config.yaml
moe_layers: [0, 2, 4, 6, 8, 10, 12]
routed_scale: 1.0
router_bias: true
head_dim: 64
vocab_size: 8192
init: "normal"
lr: 0.00109
beta1: 0.95
weight_decay: 0.15
decay_fraction: 0.716
Below are experts of layer 4 (counted from 0) of a mixture-of-experts language model. Rows are named router (the router's row for the expert), up (a neuron's input weights, with its number), down (a neuron's output weights, with its number) and show model dimensions 0-95. Each number is 500 + 25 x the weight over its row's rms, rounded and kept within 0 to 999. Numbers have three digits each.
After each expert's rows: a language model's description of what the expert responds to. This comes from a sample of Wikipedia text that the model never trained on.

# expert 10
router:524486568521508479441486482490531472488539513497487500538553511505510512517490527512499469491500516502499465539518501503537516490518510491495497517550489455514513506485481474491525501478552504504487503492539476522491511495488547512514495525492512522538486465475503495485525507528463525495
up1:549559495530513503524479485448490554484511495492490484512485471530525549507572524501516495518491520507469504504488527520463439494514560455476542502536488492512500493516504433474471471488493511550501509509524539520515501499481513522477472489490530538522488496531500479490559482470529522468
down1:466498538464494481496474469503482535495514492495511476531544514500525457522528517482488515527511500473493513532491423485536479487488534518534496466513463442531477499509491497482556431496513497512502476475485498494526533494450478491481490467528522485491510497464550501558521468505526520476
up2:531467481458502505523500514501512504434511506485480500506532505508530516538519552520496491458463504481498521480547512538479549567505473472559513517522495468464484525492488482517489512494489513512502527510466467502513471452503508514475461529492572520498543489573473477503500485490458495533
down2:517439505503469518472499455539526501488500496485550480509502498505501511547490505476495512529486486505482529515500541476490494509475502475504523490488515501466500491492511477510484548515513493515494517513478501536461525502531509530477488550448513525555488503524487518460511499521515486502
up3:498486507494504538489492477465496514463503505444521464519470522488475521511500526500514467506500490510506481487498545496488523525505534478478496467470513481448476520502474478487518500496478482554487492536538506527513572531511531539498494510524511466520496482522498491443540508480501452517
down3:495521514497515519461521469509491505464484494482502490513524538540491527491507533506536500487485477496480550522473487483498511485454481518495490528497475477533506484509522462509526514524532538477502484477515493488542509485439496536518470476467508484511510492461520459534532473518555516557
up4:467480508477476498502490517496476507486491502472527447480488494491476469496473474460512499521471505486505480499508545564505531541517536453485422512464525505495515488511568491513493502483500512497502488489504487506496501524476538541533511527515491490496503465456503507499526479555447527526
down4:520502515489472501480528546486474504498501450514499507519540474522507454487511515467526527463489476500522508459526491509535470491523484499469488498519463490461501458506528470501505500515493511537549511469526484455473509496498514495489481518469463500508439497492529517503513447516525482436
up5:470519512515503482520500508497500499504502512520478506538461490484481514515490507513519550503472495505489516504497492475455515515504485439499477519508517502548530549491468499461515475506562472523486510506486485534527517496529539507527462530543507481495521497471484465498509521486489521503
down5:500467455519510483484503559495506477466470533466504549465499528496507487470509487522544492501547511480506510548479495485474501504501506515532505463461473509505542545521505500521505472523527515527454540478498492506457500492494461534490486497502513510523488550512511512496485503510501481520
Table cell numbers. Pipe separators, zeros, dashes and small numbers or number words inside statistics tables and chart-position lists, e.g. | 0 |, No. 18.

# expert 2
router:508546485536534497510489498511524527479549469461467445519508531512512535526485492484462515482490498472491514530522519497490514486484508498495495520506503430505534523458488468480503486472540458518541507493500451508461517509504561495476485577537500506511517483491473502467495486544510495512
up1:539538528517515507518456474550498488500478489514520527557479506516481460502509557493488454511532530488474489488458534485507492506526535474516511484475520532494539521534451492477514479486458475530450502500515509490521559553509504492482455474498461494488496503510478483475489445458475532510
down1:504426511463483518456485514489544489517492507470495488521482525505507504473490489502503471507466519468568440512498510553497521556476489533522512484499505540558484517473470464480548514506495525489489496569506519514491474540517515506497486480511481497482525509492476519512509430508478520489
up2:508472526508541493498500466534526484492530491503470512501520472472509546472528533470513483508452536472511470531495522535496478503490523521427528509507530482469517511512423530454504479505489473510498485516509547501503495483522513460499498507456500502502463476464453508446478480512518496489
down2:508492467480471535528480461496470554516491458477482516473495500492500506492505492474538515497478461467507525493511507512528526514523522483464455482496505496508497526511505525539518541500499451462508480494453462508480491499490494469467472505490488502504479470545492478501508522501497529537
up3:519471525509519466541504497511478466482520466487488519522520516449512497522508513499490521499497514523454458501500491497517501535511516498545563503520487521504548521523474439489521481495518487512471487511470520492472529468506534519511520581500507493493538486529462497537537501498497500540
down3:489460497515489524523509490482506509513500475494541508501510481507502519507496513532547527542505501481481475503490470485496500487455539507516522478470492556472499509478511447453503501471522511551510494484512450531503495475532495534490466531502507489511512494491529468489480551521525498470
up4:508489500541515487472501465507562547547525502496519489461513506487535505461510522543503499496487461499512487496499510542503448466459514472501503492497536511498461516478486498494489501460504467499500438546501518500509503496530521456438467520495490499553480525482515513504492471531521553476
down4:495483505510465493488530521521462469519481501480513520492499522482505514476493502493495521456506495517520529501442492525546526486530500495477471472490507571493510511524474531511513547513549519473516472480454486456484472497512533560507483524539508506508544515518541494460479487515479499480
up5:491487496543533442485528466525478461462468507479512499508567502476543474480525529455486503510456483456502547487517518494511484507517524456486474514500493526555501515485487503454486504487536484545507503508523509504510497523513507456445474468496499527502507484505519512497472451493486512488
down5:455459493485493521488499464509495499514508507479492465546502547508564493457506489510546507484464479476552481462501538528529514503471547441517500515486494496507506510497510519511532452523536513516524495516497499480476504480443493522476483463545519485468468495493480485479502509527538482488
Mid-word code fragments. Letter pieces inside codes, abbreviations and foreign names, often in tables: call signs, country codes, model numbers, like KMCO, NED, GUA.

# expert 12
router:500511507488488480465501477493522527447526527492482468513485520474521513493518520483440484481526502489507471509528539545480483477502481498500461516526567492503480533441482497448524477466515493543471523458556482515506530530516527522467501516515497479512492484481483504493516474503461548536
up0:485491494501468498426516494454490545495529494484521471516487511512501508450482491512487475471497569494502447496515503517485514501488535501475455516487504485505471559485531474490488471503507474531451507518506470480497470469473548508555514521497514512454481503500453490541504496554483461512
down0:482467437499511486465492525502510496509529496523484485481522507488493506523501464515509506527421528483468482546494495485518509498515482500538537503508470528540520466470488457537526494505474531483461506510541491475509527520470471492556454471487520512482471552508517505499460533481510474525
up1:521443470488519520538515505542520481499514476523515543476494503469521501483551509473497493491530474461501519531526477516517452487518506472473534494494512514515506437491466470470531538467496478532499494492554487485568499490506512492482498522529478539487471463482514494491462529481459487508
down1:495500479536529536518437507540521510501513494496548502499491431573487493502470500496478487460515555528468495468517518457491499516489457510548478519464473491568485457482522495471473501507478495526492519486541470503480514481552517504506523522501509476531500515470496499482468498475511471451
up2:509480485475527487516503465531565495492520512528448499487489518483528491503511469516506526488472470494474463496502523520532496503511463474504551499533535519438499504503504486485485493469485498494471559504478496500466518520517523496507504528446476463495511488480518519524451438466480487511
down2:501485539478540507500509484477507536496488498486508471524468545518513502480527513508496492490486507510496552468486518520533508537497541468498478460512462498502480498566508499506462479522509519515553508495495495479484482461516485499459476514504477520478492498472544498545530507479550477460
up3:508487504512466531461537521488527478480541486445492480511518493481508505490495481503484514532535483444502506527553521498519511499482534488559514470510455535542468485495524515473523482512489504549465449480503513491481502522518513509485481483566496481518484459507494450469503512457482498477
down3:492436490501565527488508460486543479507496530444507507507474466454479511453512507562489475517520492512462463515509460489478492548505502549512488509511530453521518472479538479486535518478502516505523487521435495489472478497513459484461494477513517475532501530520473516483487479464504456520
up4:501521515522498494427537567497517515490502489458508476541525498477535502488467520506484511513495502507522523495508504489481493533475499506501428536478513514523490531468528483460546479479517481519501484519502516476553481534501542509512472500517494466471540486507538531457539492535486557500
down4:549496501471482489502558493554488510522511461505510507514472508506488513528498488490477471492518483471451509515498506529500498520497485486478506431474525501478527495492520467505435464501475514492486453527504455481475473508489506497505503504484548479516534498500527455509512555530504503534
Word-final suffix pieces. Word pieces completing a word, often endings like -ly, -ne, -ce, -ity, as in formerly, space, reality.

# expert 19
router:497474516536473499477489474483509506491544534443531461523506520464498517531509522513483534472505505484488489523543506521550513521512537484474492531518491456512474493513489458480497506492538495514518501517503455558492510500494510512475508523503514522513492472498505468461548479498499509459
up1:511521524533501477527485489491525498535463495446499468522511528506578480478484450527457493525495491496453500543528505522480513508481488497476498519496486498532463502463491491472505489462525489479538448457488456542469508514487514485488517523469499498510472503474492491553476503479454549547
down1:502492487499471544509489507524522523497440523557493477519528516466501460528545507479537522501523531509492508486457501512537532485517459488508496511496490523511504492509493533477469492455483537456517525558516498494546498461538526480481449496505513496487522530452538514459493510483461477487
up2:500443496524503498505486465459493475477456486487552490504489544479498545555482503502497486474526497508490482520489497524517495538501496484490474500509529493497514523498461507508471502477486544517433485514504538498525539445448505491464474477504494528531457461492497517495501529520484511479
down2:496534464527526517532502511538520486446483481552433488537465444524462540503517525497502505478466476507450480532495446541463482508500476506488517475507552525506507507472514497507480514481473519508477453504524459518520462513488484537485493472483488488515491505515491476512476494513497483528
up3:533528511519488533481502501475514528439474513489499484517537562518556537548532482479491489508492511468512495495485515471500512501508524499480487494562518513460457518476494515459475506494493530480472475462551535514512514495528474471479509500510521459498456518495476515517519530493508494534
down3:492449478499490527500530521513490512518520515471506478488506490497479525476468482478520496505471509506476471491457539501503508504527492481485533505519477501531516484510495502517495531501474516545494487423485511516500511523491477530539509500483468573497479483447516473451482506553561478522
up4:507504511536517405459495524529514520489505512487479507467532491513478520541485535527470510527497475476484512509503532512507479495506494470526510513515481499535495548477460493481535500462517532497516493508513447478489502486516530491514486505492554457466482498486528508508479496498462518492
down4:501457475496500504493473488498516533523532534495551495527486485475456492538499533518519498472521486493505482483543507519503574540512518522519564487511478502490503526487530479509486512477494525518493507514518494572533532534500474544474516496467459449485528519500499499507499480512493478477
up5:506514494540504513503475549469509508527496517479470486490498498492464515508497530490470527479497507506505530498534465509474491504484497480479496556558503498469467508531517474501507477508533489503524512500516462527473528484479488555511466551529497455499485463540514475469473469552444480552
down5:515450470498510464478477445504497514511472435479475513512484479510528539480503524508502485510503466501447477501465512544508460526476545481513487498482492502505537526507536535528481472478490523532482462537525511559497477538522445478534480484490513533508469502499544489470507476496509479532
Hyphens and prefixes. Hyphens in compounds like pre-season and mid-20th, en dashes in year ranges, the word in, and prefixes like dis, un, anti.

# expert 34
router:498525558523537503495442490456509498504527508481492501513510516476504534544481505491480521499506485462509510523530507499529488457495472468506473511538502502508485554504498491441519466501506489499484529522527494506496541511514561507495453531524528517528502480504466450504523490503478507472
up0:516498480510511495473519472529554515515511505519510498500473480521499490497514545547510471532510495468456480491524501526487448468493481493505491510508504521535514485498469476472532529493506489506480505523504503497506492513506503502441503537479526477497483452471460470487508522520486514538
down0:516506520532530550523498489494506509488484464524528481480468566518442446478519497488494507530520490505489446482509480567488515530443519515490501500476480493483484467500479489474443476528473507502500465523501538506519512514493488519471497501523445511497528505535526522496528483543518503517
up1:477478493491511520478490493483499486451467467506462467502501469510476567494519488483533442469513536488520485538507507529511516492478489500498505504504499513514495506458517468533494526484495491539491501503524503504518514505513516497522521487523463493550506527504542503518464507516483426520
down1:469444482475480493515461489534485509484500516506509480525487526478474467496544534503488486497487427503501506497481504488473517477526521492520550534530444555511524481499499513504520469458545507502534475549532472508482494505517490465517487521543509466522506476472469510523504503531543486497
up2:537484516492535479512476484501485507492492499510496520503514473488473454466514491509519486518537492497469446512519523504523477496495521494455509520434508472514533543508481504466542472479463484514496508533503517531518508523510502481549498469453530512511499493478445494527493432484521515508
down2:466495498459488477519519505462513518481522540517527543430531500508480502512495515468492507503505531505529546526460502470534490501465484501522489462501562484496495510491508541465527499537516491514507531515510548448459494467485531555516477559523491532488498487533522494518485472487487484524
up3:517505504433519512508483530469494498493478504495458505525518501487542496476515461474480447474517562499522506510475548475514515516490543558518474464540547465477482502475525506477515508457525477515516494484529512496461441490463486528504494481488544525501483501482551495505502532539533474507
down3:555502540505512513496517513515497508510484473478521534463491540487483519475503512504482518509498466524520492526486495510518555507540495533508520493501490496460522519514503514499505488497469458539498486548488555463491496512483468506519490552543478518521541449478530476500517446480472508458
up4:490499491494474510496451508507509507456544486451528489498516475452453509506525495491552471468499485497488482471518529508478524520550555486503475460535528479508468505461500520508472515535482511532541458523558507494476510493490495492477474507514508485518456489429501550495472458505521508523
down4:514495491509512493523490521546494524493550480499480447463467496523539489458535512489503512510493531504470537485512471506465479497498520522467469504496478456532478459493513513531492514503560603464508491492480503470484453529512494497506500490473505509465509514523485507510538514483485523522
Table pipes, coordinates, located. Row-ending table pipes, degree and minute signs in coordinates, plus verbs like located, born, served, was after a subject.

# expert 22
router:519488503529526518470461489504529522465540540490490465492541527437492512486546472528463503456492482483511496539518501497482532475529553466519501546482532495506509511481500479491544494482536519496490497460486490524501501463477517500512453510526553514532461490525472484500497478530467511498
up0:497499485490500489473525471493492519527502515489470491525508547486528553498540498456472484515487549497510514481500509494518457498522531516500542516480546551569462513463469498505478514474509513513466567512489513472481478526484528445518483524520514496508499488512482544500496484478466489538
down0:508493470502458489535497506487493478503517441486522490447489479451496503495505551510503481498496512536538514520485490519534497515476476466504438457496492518502516509498524494506496470519492489504493487524520493518478474491516447492483478487521471509480516509502528480483500471478549556497
up1:477477484471502488488530488532574484480502463471536515478534435452497462527478477556504482509476485515478486480505487491500486517507534496480514479496491524469551495495451467473510500479508522514486564525509554492522511484512476557507488520496519502533445450488484520505479467471502491512
down1:533474484510515507527477507503478510525523500473486522520448511474545457491509484511505510483476512515511485485472496488511550503467491532497505537525532503471498519507520459543502481480518517522482487501450525499517524545459527474518483480436520482482484488475496471446522511472529541509
up2:487495457464557511501488531518488556484493485494498534517483513516501540539494505490480503444534468445511528489512477468537515456496429477498528551509536503556519514516473474504503474538511497471484514487500525506464517500484490430521481529488527503469510497500508488495517496509463519512
down2:495516506482440518537526533455502489496497455504515502467512487500446507522493500532523470547452518520557482505482457491502494506503540486519475494479479480512509456503487496464496493492501472492494539527484495511482504511527471519472518532525495475505528525520536516507527463492535504492
up3:494519515521534522478539461474491513483521505499496514442515515480482491470488535539523432550505531512493445451495479515511535499515509417508497474485495477479496522475502461477516468502487463462481504498464560571526508452483490479493476534457530461523498504487470527466480507532498475476
down3:474504485507507504481454473556501499527471538475497511564484495515503526464495521510509540490531516520487504496514500534490468483441451497503526495512507505487518531518472505472478525445505495535490505481518516482480503497544493526492476508510495533502478484492514507511517517500474512521
up4:526486508502551473482496483520513512502502470504469428510478511502537494497522531516510489502512501472493503508460490498466470516511515508486512515485532523503465510493453470495525493512501445530468521531521494490495510470511499496504493491459457507491491494513480486473514542461514514482
down4:532513464497493545470508480476517446497488484480520506553475442514514505468511477506570527473507494512480496476486499493520473540457490511510485519506499501514452459506498492455489497498487502523477455468497463469522500495517534499527509507503513490518512499483566494539527512489540557459
Sentence and clause boundaries. Sentence-ending periods and clause-linking words such as and, which, who, but, that, where, often before a new sentence.